From a checkpoint of a small mixture-of-experts model trained on Wikipedia.
Experts: 6 experts in each of 11 layers, 208 squared leaky ReLU neurons an expert, 1 pick a token, a softmax router.
Training: a variant of Adam for the experts, 536M tokens, 8179 steps.
Below are experts of layer 4 (counted from 0) of a mixture-of-experts language model. Rows are named router (the router's row for the expert), up (a neuron's input weights, with its number) and show model dimensions 0-127. Each number is 128 + 32 x the weight over its row's rms, rounded and kept within 0 to 255. Numbers have three digits each.
After each expert's rows: "gets" lists some tokens that make up at least twice as much of what it gets as of all text. This comes from a sample of Wikipedia text that the model never trained on. Tokens count by the router's weight.

# expert 1
router:179119103144150146131086124141127076119148130071143178141192125136196168102140145143131099192163132172120110158093135066142170128084145132151086100177134129103146076080083093210136167150208121152117116113119102100096120186123138189143148120097158129097126102159101123167147094106117095155110120123074183100178165119147090163091111150140130102123146159120090138095095140111198093173081
up8:082164124093168166128120132097129122231118080083056151156111161180157067110135158132131125132093118140159131197125089094150128136136137066084149104133169134146057112105135179121131147183107129116132176093083086095123073131082103146122155152123117096117102139083128087157125100167070121139199143139124105084101117114162155129203128131120122135105138070102080147131115127084137155100182
up9:139121154171152134122119150134096135096167121104159116134108066095129137120138135140120127110151160154116040171109150158073177120118179112149135139150105137131127161120068105167077164146125151106152077114132189093089164128162131081145208108073108130107149092130134128175165108160038104099120148133105090152109125116062086055089138133160103120137119097124090195100076160093173183154097
up10:189093093137077128124053094177096117176121140123072172145123102148164163156118119057116160154131173107175204132142152164154152120145129158105187063120129120090073190102108167129108096112162118113146143099117108134080139133070093208049151153135131159160143086148140143159087113134086141129143157132167105100136119118158189139143158144068151148115122095164124129115105154114124176153108
up11:124142133084143152181180087123184094104097100146114092186178135164126066097095150143145144109164174108196133140142125085067190105100154075138141150129143153144111098131127054124171113096104160106110191119138160118122108154122135141185163132136090116108029052136125128145120167107126084117113131126136138064108165088112104177068112136133104124130137098081157162089125134103086154173119
up12:168107134117105118095135164119085169160152119146153147136175110097172163160098136174132131126142154184128080112175151144165124185146105116059127138143165149174114122096103194066079159128120125120134143151101168109096093132121116080158108071166069107121121129128075130128125160175081152121183104127096192123117093172154087113154120082133207147120198090058138106086146135088150179153111
up13:173132140133099170134116150095170128085138119109126179143170159140053173141108147092159065153114166101158111129105077141136130101129100117105066180088075105107158099118095158103137127144153164096126147096110181126157122135166165129114132165190162120097124169090066159206104157101086160082134148116061191138161143164136194109102113082111143124097097146109121088146130158164164188117085
up14:079180134127085088079156173082127157131099113107159116130100131112106159088191119105109110152140120135185087127062130059111132149078089094136092134173101064152093082096147142101119109116049146161089113085105158062114157140099149115122166083166093098063114138145111090102089090137134109111111117133153100088130089124071126119138091117103166126184134057072102131128166076119148141142134
up15:177092133104087121122150152148113146174101124135144158071181155062123147098055117076100138143115136099189112148078134150151125106179127116140138078155111096137149113170140139113165079103171162105160167189135062122106114141096153160138116114175151126109178084134056161100156123126120092155107125187061128117162139091111185134108133074104177203133156094107117112168113099124081123077135
up16:155119089071118104172103051164119113184152177103105171126114091114195141159174171112197148148076153154167109085042161071149158150132145135079135102169148097169082136114179126142134144126167112123129141122103179121129122122167124142103165146106069161153155165156145103119185154204170095099141107171110127106146117176160143135101117140123086090143142125088166176108107152155138125142094
up17:163125109084157137198137108130102138108175142110078114175097167123108130117123113168056115134123134113146086139144128104182125200074186089065106148191111148119133172130154097209085095134138153206143112171155135111104144129181111127152157123175105148131065153144148148110148148104165101141144173172119159168134135113086092137123081159078134123131146175126165135139211095093098154118093
up18:181083120137177109079121175123135125154128186124124153111142107115163120096140125161123112149148175137121127085154224080169164137070186124197112099168112125105114163072114110172094167083138130149093110161133069101168185128110174151148168124143132106071135127126117092121110155152168096126135118131100134145141153062124092122035109198116129148158187098169139085120124156139121082136147
up19:151088076158206163160079096160152106096087117133087127117087152117067170119121170070122157137148116139107138143058167209076113124114088149186159106101117169104110205157065133099133120125184140130137137102113106093121143144185121117204166140138162145148108121100117185089132135142149169105119155127148165128063139090107141110137100080112086117087132182147141135164123131130119175155102
up20:096107143144145179132125050096140081085132125137154163121129164142091150129168120145172129121125125112136180123110135134133141054154096167116134040185070108160205142087109142144128148128124120088144144157106100113123148138127110116116148147203135176157101128089185147109106069097169111177172095121112119115094136156120124049167127141126075225105148080155119170095158105140130125094085
up21:117069133099147113150116115151074119134126172126032098149169116083101136124132117098085154106081102173086139102146131122110112111195117159117168129166090156146123061094112155072137155125185126095112081078113168161123144131140136111107127152122139140092088093108080154127176117108080145076122164061115140166061124142170097102102119101203132123099085083145131131171106109090177157085181
up22:166104161144150051101137157141121090150116128138122159122143098193117172100103118133149109085118088080111144089082121075120169129117107099165143095126173107143103086111185135140175173102070128108101109138194139090125140135170133125167120071186148176086115085112175123171058127134118104090175131125112143100161140152162166165100149137132139091138156108127079170187113084067085113204113
up23:127110164110179150072114096169157103107138112097145147122203120137114177116175167128137099180087141130119127105119141059101159160076104127147102096169125129091161126083153133148106116115127109122114127141127202104161123129172133130106131106115102132176085197114108149190132076143138137065105135114114124181110074099174062071155079128161095078165070061171110145149126190115150092138157
gets: " was", " is", " with", "'s", " were", " on"

# expert 3
router:130089099105166091137078153108088035154145090085076185109156146148183177131162178110146103145135155160121099157082152076146141095136153140124104074125151161166121057082105112142151140106155100178117137125101115086083147181149155168128114156131192157102158132139163122134094130117158062168113138117096169099130165176141106168102088173145147115093113133088109122112089122128157106079053
up8:107073136149131135100174106183105097141119200126189130184110124180187065123133116139117070090104115100193078117117125199110134193107136092154094140177144143106086147133181138117119105093150188098135166094080087163143135134156136093160154132106128092105094148121075179078135139151134135077118141146137111107086099131079087135115102131157130138109167126124104187119114132135146101181209
up9:135131137104074108119130102170142156135135143108195090121139095081105095161136162154206154135108099143131141124139094113165137130100098123145075119145097072124157142172180144146122139162157193095121114130190156108103202143071128075088089146153140139170161143196209105129164175070137116151149114112125141056089094136132150101135091059117111133063147097114148093138100172161115088118143
up10:131142091157086107119127088076126102201153105140157078140071156130096178122092100131124113084153168097159101124106150135161105114119115093097163113158186120136122080137118163148139139135106060108134164166158062094147133138134112109100127123087107100123087170179137129192126073158147124068133153159171131108134166163054108096190097153188081163196159136132151083177111102165131125175123
up11:162154161147176071116109128138136131127151123091129126143074007148153105191100125074179112124139101121077149160138089140189115114079056107139091056129158119113115143145112129121152097120128113148111101163118146052092095122167152135125115119166141176105141084083100172129130120158123106176155147132074131129052140176082152114189108137117124165126125115126137157111098107091133052152139
up12:116163146136067107150140107145182113194139040095126098139087136110111186137129121135147157132078117139174164108107104083112130116121148114079138139130144133109153082073137114101181098074130163126125097148170117049095126137110189133128088165083074137136194191161192169129142087145112092093167167055118147104100147149093153125139064167133112165151120128086152155149109135167108104108133
up13:173116109118117117125113170161152097150137157093112197106132172141096099116128161051176149128062134144112175094160161183121124111114102157130129140104105171133094171100085031198148111085128101163096155072080075188155113133145180100084097133105137121116120173144131162126146163165160183107119121139103127163092125175140126173101119191105115147117112133126170102197122160096160154113141
up14:120136176160094108100148154052174109126125041114091148144105135148140147131138179112111060104131090163084047176154142072117143108157160117109110169163171129159093028104116140087141168184168067113097176113141121065112155132116095160121130149133144135133137134160121168138075112139136145113151160161146144136145094171116172143175113170171106108140187115148132132119091077154158123098118
up15:045192111109117113104101149135121113149142135121086149130133057090166103110129101160190094105103088105129174089067085125151123164156073129133093080150148179090147133143182094119164135161107092099170144148128093106116101129121137132121097045084124116134095117121081131120150066140064140122145116079089098090169135092205086176155098106135163130136092131151146154170177165145100140120171
up16:134183147088148095131122138159111114153131145125094104104122141097111117143061103125087102092126182074148192134114123177190093133146165106093120108176120178121144086106127169192070132132158104186136161181161160133120164139151128123075116109128135139104145119125120173075106144153130162170139139098124071087118129135118131066163141116055106166127223196105122120101091165186126180157121
up17:158097107077141130213130133141104098145148134099140115122110189056118103134090145182112169078114116120154114127171175107097141155119154103134099098100148152129154146104173139137110086144112145087171195107149111160076070128094162206117130030117120095165186126175106151107159123158108065112166105108144135120178111163132154155147118110050131122070083128108166130151132129112130139156079
up18:137076160162171156157090180126141124093120112095120175140136106104243177127143136194155109135115133191099178142135156118149162061152108132159170140124116091104141139137114164107141094110110174151146115164119139081113111121099086174098210125154167157161153141166111155104133178161200142132162195088118160165110104145123098089183147119107127115146103175055113115129125148104164111121150
up19:160147142167160128060114084134123107170108113140129130124101117104169159125166147126136188147101189131101152162156166115129149121086108135174047091140124107154111119155106139122120130162125116114092135098066165165076153144203094173152113119092105081069121131209137145112129113089157099131110177111111095179116110193114143102118171150108122169121134099142078059122119134155227170097094
up20:110118142037146115149128101099102073185108177123085154084091138095155135093114160122088127151079078142169095122125125122153149093068088205082106141142155089143187102107067110136174172122105205138118102118123114111083168134071151133121113143138112159117114154151192123114146145184187130188079126160116151150140123064120129135125114156097130136092151187095117096151066147103123124135139
up21:106107056103163058127120138116132077101107175115109169089143126169092121116110170154163157181133121126099062168112164130176109151089129130140106121119174152121107093084112136200129148179185179146120142180154115061050157127158135111127111127122097124143103160140085091128100082117151140123128158155058215088153145123087122125105128107113171153181149125108101149091150111076082093117114
up22:143102106141095084189108158079166094174098064144111120186165200127111098089111160090129123125135058197172112158139113115169132103154142155124126062162072155150098169140130134130054157137088123122167168107119099102088107145097160106092108100135144129194112133083080090098111089109106056132137142157166145118145131070158141143113153133144153137093151119042109163124148107133120091101134
up23:150112134047129132119143122162143152120126103123141122154124104183163125082084133134168191128153101137149162160116154109150104082079177134063105150123136121140118189149132086155172174115093096084126155109120108161084141136196169139092127125116148150158140176173103090119148151133129109049136141148158143028174182146078139107073118128108162163136179106111110098098072097145118130049142
gets: " in", " to", " for", "ia", " 0", " at"

# expert 0
router:136104090129135146162075144117068104149199133046067132067119146111124149055136179153143113163189108172096168128129177112177115111150146151147133105124127149115144109104086068125123104159140073176110142154119129103142082197167148198129064101152174096148137069097127150157127090130139122079076141076126154145132086176118125137122137171143129112130107148118107110108071146093149096097096
up21:146182110134143138119119144139107062161132097106050170121100115086146130081137173181149143145118098168139154130126148125216127137099134075128127133168130138097174116168112092181139066087080126149115059146141141163117165135093120107176136186137145117140132139065107171116124182172123090119102149097106184119085104135188143177144136141091161184095154150097146060111108080148123128081088
up22:090191046137144145097108145177113124118120143104170117181116083122137145137205142067140121190120099127168154139057141179111126124176156178078120132103102130133112178144128133157098137169131098130124135030144156082104148142134085110084097137123116116111157089105150132148087150147095114108131095104128126119080135087102068083111183171125209127085115084140096131096194139104133110110133
up23:134077155173157134149137114109147183125152088148066189117124169175155119086157172120121177088112052144134086100135108142133129103099127200156125107155122114154117109165067156149151132101174121145131089201110128101152072130138111108154158101149137148093179189091179077170084184141125070071125112184134090134116112183091127083061147137130118137132099129130159121114084077126114148123123
up24:102144126065115162137104125124174106111130097115135089105152115141129118129152153053147164119163086067112169210093153107178095152169128117150088097145112077161156094091151109138123188151149107136112115146095157130041123138091178156106104072167128124145101133144130131175153138112119132103128097105134111129100081187171034144133139189171161087110101143168163112154128105137123142076054
up25:149135150136101127203132152152109103129109130109100128128100146099135094141127170172138064135132155147129156107201148182148144110089134120134185102117074146142157146104177185153123107111123100132192073177073143120121118133159108101120105123071159175176073173102053111165132164111204111108075163104098066159129083070159129079154126111119122145072127124144120076106102146124095101178142
up26:144103131180088119102131139152125180185095127086145116123147110222108104168144089083209150132071122102103103132143152141201165128181120139118175120110160118131149091119172091136122092129138121125128107145168113081110172133085122164110059135124057159144140071107156142164112098123147107133137106132107163135077113125023094191129117136156124178109126169136148133135166066127153100095154
up27:160162123103126109163139087073102088150074157123160157182156161137109109085115135198077090139159190139152113139096128106163074152097173116150177137191133115081054106127168081126191136144188103126124132141081175146125138135113140130085127098076157145167088073083129164079110142174117058161157146102115141068126118161118126149135089138120095121110170112102096184124113083115108123153121
up28:115165109077085067071137149077104074124185132108169141145129145174123115122136112118139137095110161099097143092164113098176100132135112139122162135143117149129175085119137112116164081145101082100114083104164114096123134128098205136106085138139136088126096072149149095204168103109075140126118093101113104101128101164111144140102173160157215093105095127119088199108144172095190080099188
up29:106117134171071169132114095084063119126097141123167131093121107184187140124174115156174144155126122153144094157145116093103122099158199135107135210171152083153082105137179107096115118147155128193126101113165118139099125134053119160174072127141148097208110164140137123066108109112101160101159100135095078106101161147150157163118169146158129157100092076132123166061133167135101147163114
up30:130095085119110182123121090162074145137140113132091143162135106137123178055141127160124149099125186166138115110158185133119119127104160174169070132147108143161123125113058099047096097154168117142081129140141089072159143133078094114121154137121143089176153202182126138125124134094085142094102113131171114186144104136108109110130087055113143146177048164126133159069140178161141156101136
up31:123149101163099129135124188146138152175139105109152125088116165178171173172168150158182127046091157135136132119140163098156124106111145122204133159126133090179153087135185114116167136145100165139126133140119131088147046133143102154114115107112146078118098118156066112179045130062124197132170145121137178107199152086176141134102141131104130173086093134109120080129094114117120133091166
up32:159101111073100068103136093162108155122156134105074135132123156126110120086209128117121124133076173104112113105170141108165071081119124140194202137084163122125133133103103151135134135166098089099102133146109104184100158132148137098157094131158171047176153175134134145105133117040128199085101144130148130128194095126129115137104128102123108141185104154204107152094142101136153155098184
up33:114097162197135141143128116116092069128163163108083094092113111066171143117152177161151166177146143115070164078155151142162101152136118151184142110123142117160125124128215097130146128145128095151111161211134097108113141121140164170165076067149097059141156117149123171123095089178153163089121137088124120129166128158116126150171099085127135165146144201120166076180186141127157102117122
up34:125132123103119100118100149114064100148128061099104123144088130143126118177085170084181147146165096130109099091137136180152111147124090118190138076111130150145082100078100098118107151103103159119130147192128173141111182136155131145148085154143160155161112073057068158147109176069123150153049147140116119103096144180061051112134092074124152145145099168121137106099167104086154138104150
up35:159147117070178125200071080149142128173133181126130139104083151136179117145155134064181132144098139131163121103031112117159134102137143101101134129095147118169076146099209152159149153121131111147140134171105164158155124136181104145075171159142079155134133156167158166142127161185176026135116085152141136101124104139142126077105106122110116063130136125132126179119109170121160100116117
up36:188153143137180089084103072085141067071164066128108109138139115141133159171145094165115092083118138106099143118105146148115120101164104115132166161101171173076121096098069137175123097173159154096155103093200072172108148134129126138109121170077128169117110133076161139106061085153108125091077131137131135137141133177120106117124091172123174104089132146137156174131079137140086141213130
gets: "\n", ".", "er", " H", "ian", " one"

# expert 2
router:092115128145126129096111137065050097104236155081069165108112081121149130172184152175107097141159160154146098074077200113138156131129135183146112129158157125137131158068079121122169093119139130132067127158108108100160152188131177188136163113169163147152146107151136121142138115130108114071134096140104151140154163162101118128113096159118105155100140204106129109120122099102183124130084
up8:126116129168131121152146141088142112132157113121173144120131133153145069132125185187119125126187071109100105110145086141130153160144091123178103112061137123116156130098119136107168195111147116123141113131086138201133091136109183114097060128138123127075126158114096078157163028144091117085093090091144125087165154141170130117171107082171135139151127118175209101143128114209076085137130
up9:125133116142128151140136130113126096159156140096124114119097116086127185141141143091152073141085112113156089128193152107117127112120174101095153136146139118122133125086043097151205035106049095147096106107104085116135153123118166115140090114162115128121182180101158100172154091149175067081178134116110151144122111221122149153155105160146119129167129117137175152148159125108120044186151
up10:128125138196157138083144110139069108136089166120161147139092081065156126134178151140094165184104116144099132095068202146099155137159107110146131140144170099185125137175133101047128126123115121140125085079074101108118071140133205161118034118105124144122119198141087116121131164172168140083139096166205134127161140127135121120117158146156081138148153122147087140111142146151153091158144
up11:130120135189119122132124127128151157124136070109151125174192116166084100128137160136119147081128161114138118122123051130170136065092067160169112043091168146076148049136118102109127067153133075146104078162115089106187101139131166165095063191108120165074148118108110180115189133151158189139107144138140106142091136130111119124125084126158111119092099166160147124159152085142107154131118
up12:126107185196089150189115094087145108140145096134113099114096130140125132133139056135159110159147132069102084163120103092089120173096153130051146117176107099122116100095132067082148163080112150168127140104195106118130146140151172169083182170088123072136138084171142188068119135101111101145178193129132103134127128150151122138143129130136187165110132187128111087109146081078141139169110
up13:146120122077071154172159076075076104150147127108142130124092105090134129159167078184132122109124139171121063131102169079131098109116133184125087147135100113167158150115066145161123155142140173178084084108135117106133170130090182118136116127098206145185151113164106122121068129110121146117126092133145149160125157129205142153198128114146134193099128157086119111166189148167110130056103
up14:107159087110158107153108135136186095109134114149177109096138073087155103136114159188125111161185143074121130172107105131109112132158104109095064124085155114139118114157142106151184068141136064122139144122160094134145135139140171092149142171094084113151108112102125045114152090114138119137106096142155146077091166103075089147026125127078077122158182149098178153167129084134108167185103
up15:054084142095060153100098162136108108064138174099105080135069097102108125126131154090059178173065068148099123103094161142105123163145115129105174153105111070103129152107097154103130069120086117089140167128097115140084099136062176135187119143119124127082143113125164100174177071111126125129136105127107169106148147154122143096134103091084123134145091153097164169169171139109164077147110
up16:140122149116195149089110154098108093135114105132137101153129093139128140200113131184144156075145119118125162106147115203109140101145093177195106055107185129141131123151116148103049061156105153175105124141099121141161135149140107130112074133138118123074127067134048166167131122084142162133146103181173194157126154181158093154123104130146125130134138121136129103132100136198138067151189
up17:119166158125119087079115125204190133117148132117155152112053104183084095156136117096141162095120112127107053128173157157159083103150155150203179099122179108122140105125129139092121130181144107089163162146064174113107123135127138102108118104089102141133124086174142149139126083116092108136144109136088060125117111215120135141107127147114062216162133094115151127157143103132122167076161
up18:107116195156112142080135097181156076143157121129077118191148139113195100119138174103152108057139125078117148128101099133115155110070042081149133128152132130123129110190155121121155109086077082096142117064121091178138118137109122203118137153154154122167125140108068156099152091143122145114096119137084141139130181208172122124160132150191119126115132124089137112161116126169106067134175
up19:163142117148081147130102084152100071118133140140107242099118128129178137109126147130086130135111166068160159126115163156170154077084107120115162127102123126130110120095127170133100147130167117095107081163149097122122141125111101185057178114133071151138127140177124128152086137139168077105137126117085125125190066225146119119125155119077094161095130143074081196092111141147155153162158
up20:142182142124118151162108059134107092116112093139154188167086114129130088107172101093089152098131085118114123098090167105098146116113127123097179101160140145117101104113150133125151143115144095096115138121144081152177072142170085177150112093117093144121109156120098125170064137169099102085081126199101065166190073202151143185130084081133086105141124173156165176123152059120112129122098
up21:166106149167145132060135170123131117138161129112142128117135188159066111146144141062125114122128159139132106167116149108140138099135137142105120098152119149103171117134153060087087157152139084129159108131123125098209123130216129135187172077117113128167162065100102079099136120133130203102129112124077043085204175117114123112151098147187108172100086131172102111133143148144128084081154
up22:121157180120154155132134108151078158107170119108104117110059164160132109143124075143180158120116123158087094087091185167114150085121144114086156130106182143111152180133139179111105103099158168087101096097168080106102133136102125166136189183094168134203154109099137119101167158135104153056118090099148126146174110072110135136126077196173124141126076138149106131107137140056172120075144
up23:072134128128145117120134106087072121131144201115104093147094140103150140160147087168094140079071097127109116085109134188116052173127136134138138135132167107106079132101080092127147164176121186147087171122085147113104132136125170163116110096200095130117100091163102150163102133135071114103149135129137205095111150130100110079079166157116179151095095156155129121034132151158172114119070
gets: " ", "==", " m", " t", " s", " c"

# expert 5
router:181087106151119107149124116109099071118192161062071164079135085138188106085159187191093096123142104147100108133087181088152192128165166155144142115184197160091147123111095087134198110133103126171147128143147161082102149177117125113137160101141180148128148165097107110150153109150148180115155098132077103126123136155111165136086108157126123114112136168161112153094098074128181135120172
up8:120132152092165166036139115058138119131131163126154122095096189101085059180197140180175145131164103117147129179167127114098133112139125171129145179140108100105151127105126136194144129125107149124150100117111149179114171142114130110095175127136118141135158115128146147108212107137162154141091152058107142066104134094118143083123158082077110160190157177143171097181087120094115095138152
up9:130139109169153124071148127101116160140189119116115067067058174154081176083133149153075092116123086104181157121145102057210108153167135143114109146123158152093137145161080101132163139122188105154147075123130097164071116128168155107148078128123103113118181128111135148134077126107134117041162083203140115140100080150107121131164153109136122127146113142129184159139126149114163165148165
up10:087118159119113095117111137061115132174122161120105150120132085093157121138094112150210070100103137111160131165110105120161113151168132097113107137112144166198114127185154130116126146131113139129132110097100084184152098135172112133112062120139198094198091085120071151110142120115144153123175170061151182082138114078155135126159119091164195153114166070093122142111047122110076121154145
up11:168075173144054134180126104096103141091153160125101180103255086144154128101101088058094102139154125090073102104133169143111188166140128112092109136152175139111113151060124148155120148180155121120147115163150098096152096117093128158129176110120107112127208171138156075151156122091129125150131096092089110146147136149121126156143102129105077164116111119081125143079130124092170101148109
up12:199091086116047049115155099086118133080080161147110152144164076074123091117101119083091154116112142105092059094090127145122144145177090161127134113125167095069145148138040137115173175158160135096151177127190140129163117140086082148136112132096135134140105136137162104120148126149178148171114117136098126093119097093114179112114134046146117085130128143167067150110152120111142149107137
up13:182153141103175125094130110119128143127171151143103152082178113073203159190175156082113116106127157138074101122130176120081145098113158144100128078124184115171126120122115109147141158117101118131129136105107122095108136134114210082177077087151110134118164157106157127072099174097039098137122087145108085176137156157167095129146093170206118165134139088088155114173095130107164167117142
up14:141126054117148131129115126163096130154160149156118120172094122101135110143141158214150131111108106084119147152157091120183103113107102107170132184131229144171098157130202097126152134069162091125117152164153121159162159140130114179168048173176119110086117113195137150131145150132133167144136170136110127089106163127109123092170113100103086039141114193153153128120118108106094138177119
up15:105073117167072112084121149180118056186147146093144186155127103135157185137130133107112138169179099137088125151137163114115122204159148130142134080112111113175121083125070098134076160105111113096140192079127126140103098116088096170133130058074140116200134128191105130181101127112135131099151081151124138107131182103087103132113115192186140123115126094184124087085130110105111140122148
up16:111105132151101092171164104155124169108146158088166110097136159147122084109164104178166123122110170109097111178089105202094149130134161142098113090131160168141116085149158175119119176136191085184120103124151140117164108130142142094169104131094083168129125117108071104176113094098098119094069149133163137182061178170137207114074057119115118099110178108128116108173122080139080122160117
up17:121113124125147151148115117167104160139136131140092194118103097071110123093210139158159100088149072118173144156137040160178074107113119115189083119137097158151146111101130167072123081142119144144099131105073107100103093132122147156107210071119143102152091098095172073137081135117112085162106108114157099087149137184167205144154123122095109107141175096114137133070121153135107115171114
up18:121116114191122090191119136162179129141119134096168140101141075111146119068135118113134061147156125154151078127102145142124156149136125146111067105115095153148132022090175149140137110157128157119148128115166166146148138122093149146151089122123148140109106143095187159161064081112172114147141169136148143125206127180182157199128109162148125154149156121098075217086106085096127109176145
up19:134082142139149145160155156140105136171148126128117098064142165042138117073064153127123090167116128146107175082150178162113109171103101092149134171074128140125088163155124146109152090087103146157123178140156151139090073136118095129136133078148108161123149163073171186071159127130100127130159183124096172105189106102126182162166123111190044091132113152112152101149185140128109160126146
up20:139114128104213096142138108128108108117142127091153095158134146128100107110165088118161102093129164122133152113148121189125147128128086142151072134124195107124144093152165148166156122166064101096112048107157112139193116137115143107099100106140127138138105079199196149133078155152127170111044075123106105117181119106163102197170194178109145154143084095131086093116147105094106100096158
up21:152093106098114117152108067049098093148115118078164145103112101157169081125088156144209169154082057097095123134065169120115071147140089099126141160123161134083093107148105105175140083082111128120106158172134172167115105126090083150105067105140136111118108117161125154137152090128079160133171129144074093148135103142132127132164119179186127168124115187161130143062136107120137065159147
up22:149084130142087122110139131108148132183121128102110134124138175134148058162153166158077154109156121156083139115171144121134113195115143113156137137133021115106108089097076149110124168078102094147182145145114177170136091128051114124109121093155160145171109154183122159151141115087117142058104158084153132088166143147144167143137145136130110168132041107106176065101075132079112119169137
up23:105164140089189127105135121062166137134102150115093115067121169100094172147223105166116159133121125134094109143129122088146119140206144183129117135111148166142156169065125113112148185137151191166133068205130145083144180134187144084141146103174146105138142130064107101081080186117115119105130137109108122144111136183175092141083120162140126097156170139110100157126106097107124175135131
gets: ",", " and", ")", ";", "),", " or"

# expert 4
router:126077092180134111110087170117135171153212127061120165085132108097200170099103103109117070148160084127140089111135153118155143176142108114154082127135136133145090103108091092138113124146160125160182113152074130132160134187081194120128144157122145144131102139120086179151147130101150129081141128084103130057163188136064159170141075127130096112125117168149116111092109083067114064124131
up8:123157107113170139091133142093089088143120147126178071146164158205130139097121097192075099128167043160086071123153138158137127171104137111090149111192151086093094130115147117134078145114145113146167090140120163100160185136108089130136104137107155138177136194102126103132204136176163107116153138104135150117123148145105122179119092135104170129100059151180152165100116167094142091158194
up9:121173157069155106099108146094183097153141098127192160190120157169064063160081157164165127122116134165104098131168117090146119160116117130064099094085099071121122125084140114103092076186173146190087156146144098144139102148099125152084143195136124171099144103077158128109145112182151119145085097107116182145135085098148152130083139133080105076125093093076157122134107133171140129120143
up10:107137155186121134146077129165124101173155109130134137080117119220103144085140123122134056133116079134155105127106147107125140149082157138098065131095132127100173130111149148146114169102173103172133115165179135158131102134085140072040102197137107114123135082132199141149158091064139160137116125133092105122115115082098154136081128093138120053126066133103162176114135149056152085150148
up11:187108153114170139125151111106160158138082174088138083101167100148172092154161125177211137064075158144119099114144091162074120169151114120139039123118142101157133070129132156086060129154096094165133110138102092134136098138097173096121114078100147111129168201104140111152077144104123111111118128122099103091089079113148140198107124150128117123129166163083075160093126122179127159120084
up12:093113086175109133104141166179163154114093135110125138104160199147124126149140144174186156125154151125176115208114087145114099115129093175142143176152118121127120161124111099122147129128111182116151110157147160142152149143055168060122168115168176121188175101119063133141139187119144128100107105133190153076118114080085093067128122086056122147131126117128150165096113140111100195194122
up13:149098131107129135124085120185133127101101166141101113108137059087128186034159139167136147103178090146111183192131086115158138146097073100079115091119157177128085113129169151153142180085136082096122103136082172146133108139182115162133145167147091163106099098081130151125136099147177146181082094114155125101107155179155198089148059119127092170102129102121094117128102099136135143152088
up14:116101091155089157129109110167133085139097153117149170166183095130125086120145099094107124152140078143135114157182109136136155117177099184074068097144106073133147128157173116163114183097098165138095151151172092029099079137127132125128118094112157059175109138101127138147142118099100136145120152124175108172130119060153091173108148161174124184144088096121116115113103130120178054153192
up15:136087088109136127147125112145125148096149121095126088111214114083168138140092114131099112150124100146123142098181157154116142121114125131178114144145146160139154085111113185163062141172108078101163152099090156195104120121099126122109110082106131179183161206110110164152115166115111143070160066054057117077162150121079170192145126125150150120112097147084153191130088144079123142141133
up16:137106166098159121133136162110187140097163087091152118125095131113138217137085171133104110106148175112112070102095139098156156066097122087103185090160199135180129126095099129150143143153110082084152155118137119128160155117170176156106157154084105166184099130185147177155129111106158167055122076121065137103149118154145178144139145133107119126126058095106146074094110135105149118085086
up17:107172149112162140133114172115124153109123098101146130096162132117155120153115156088126105074140135114153083110130144112189089140125170132104136065074114093159104104091101188041148105147114137139108147157087157127015112137082156122131183140091119108134099144092066150075150113179093151151104066079134126161117146185161110175143082137144086099130163138156119060194126124129125131082151
up18:174089044057127121101129124174045152155152131122120051143105099095129123090126157163156088115132202129130166142120163118121159065099152114084101165189120167142166126111150115174146180092116136126124096096090113074100156125153144142125148073176173124136104135136160116116197104086139186103166113134114112137121133170138139159131101146147122090024130112150108086103142129138128100140100
up19:129145174131137167140153171158135164073111152123126170072148184153155102100065190179156110150115150137126078072082117146129116154139128159168102099091136175114137098136146119143177177119176176177127189199183142105166128142059125126131128217084073147102135176139150156116160161120131155119093091125128075078127095132131121158131134117105136067129097162147156084123160136169107101143113
up20:116149149147106142048091083132075153142168119132138188092162150169164146156146175087124178111176109144142134170124102116153131125133088118123095096111128129136101185076167079104130112119180114110138160176203129161154067128050164123135132167104143187155098089127138121199110130159153172083166156150146134135131154182106063100096150101139082134108152156131143100129180102080127157091089
up21:192129128174162169139114108125184152139131145159144123127038152143091119122140183130074112102151150116133104125106124168199065083166203088168127120102089107137091115056124183101126115144136076141123115117108126093100169147084163122085129163085103082126135116132093153088109105203175147122199149146147080110093082126111115134142147108084085142164156141067177130133157111145131127098134
up22:099121058116090077097105153153072123161173117104104120125126134206125116147101135100172186140146153098118147070085125091122137149144060151147113161199118165147159166143125137153131163127144193137120071081084133137155142132199117121163066140184097152117099136130156178197102081114118116134159162113103058072078141159105126158182136106156082136164151107138128122103155095111113095124124
up23:160104086103096137154125143075150173129127091131184118093133070138110135120127119146141150129107094099086075148133090127138129180138141107090089099171119135148122126120123117085151068115135118178100097134095156127195163139157131144121112127117120154132042115123147091153062089088156069116175106103127075123181128120131119160148079200166042142126178109165155195104155074115100095116059
gets: " |", "-", "|", ":", "=", " -"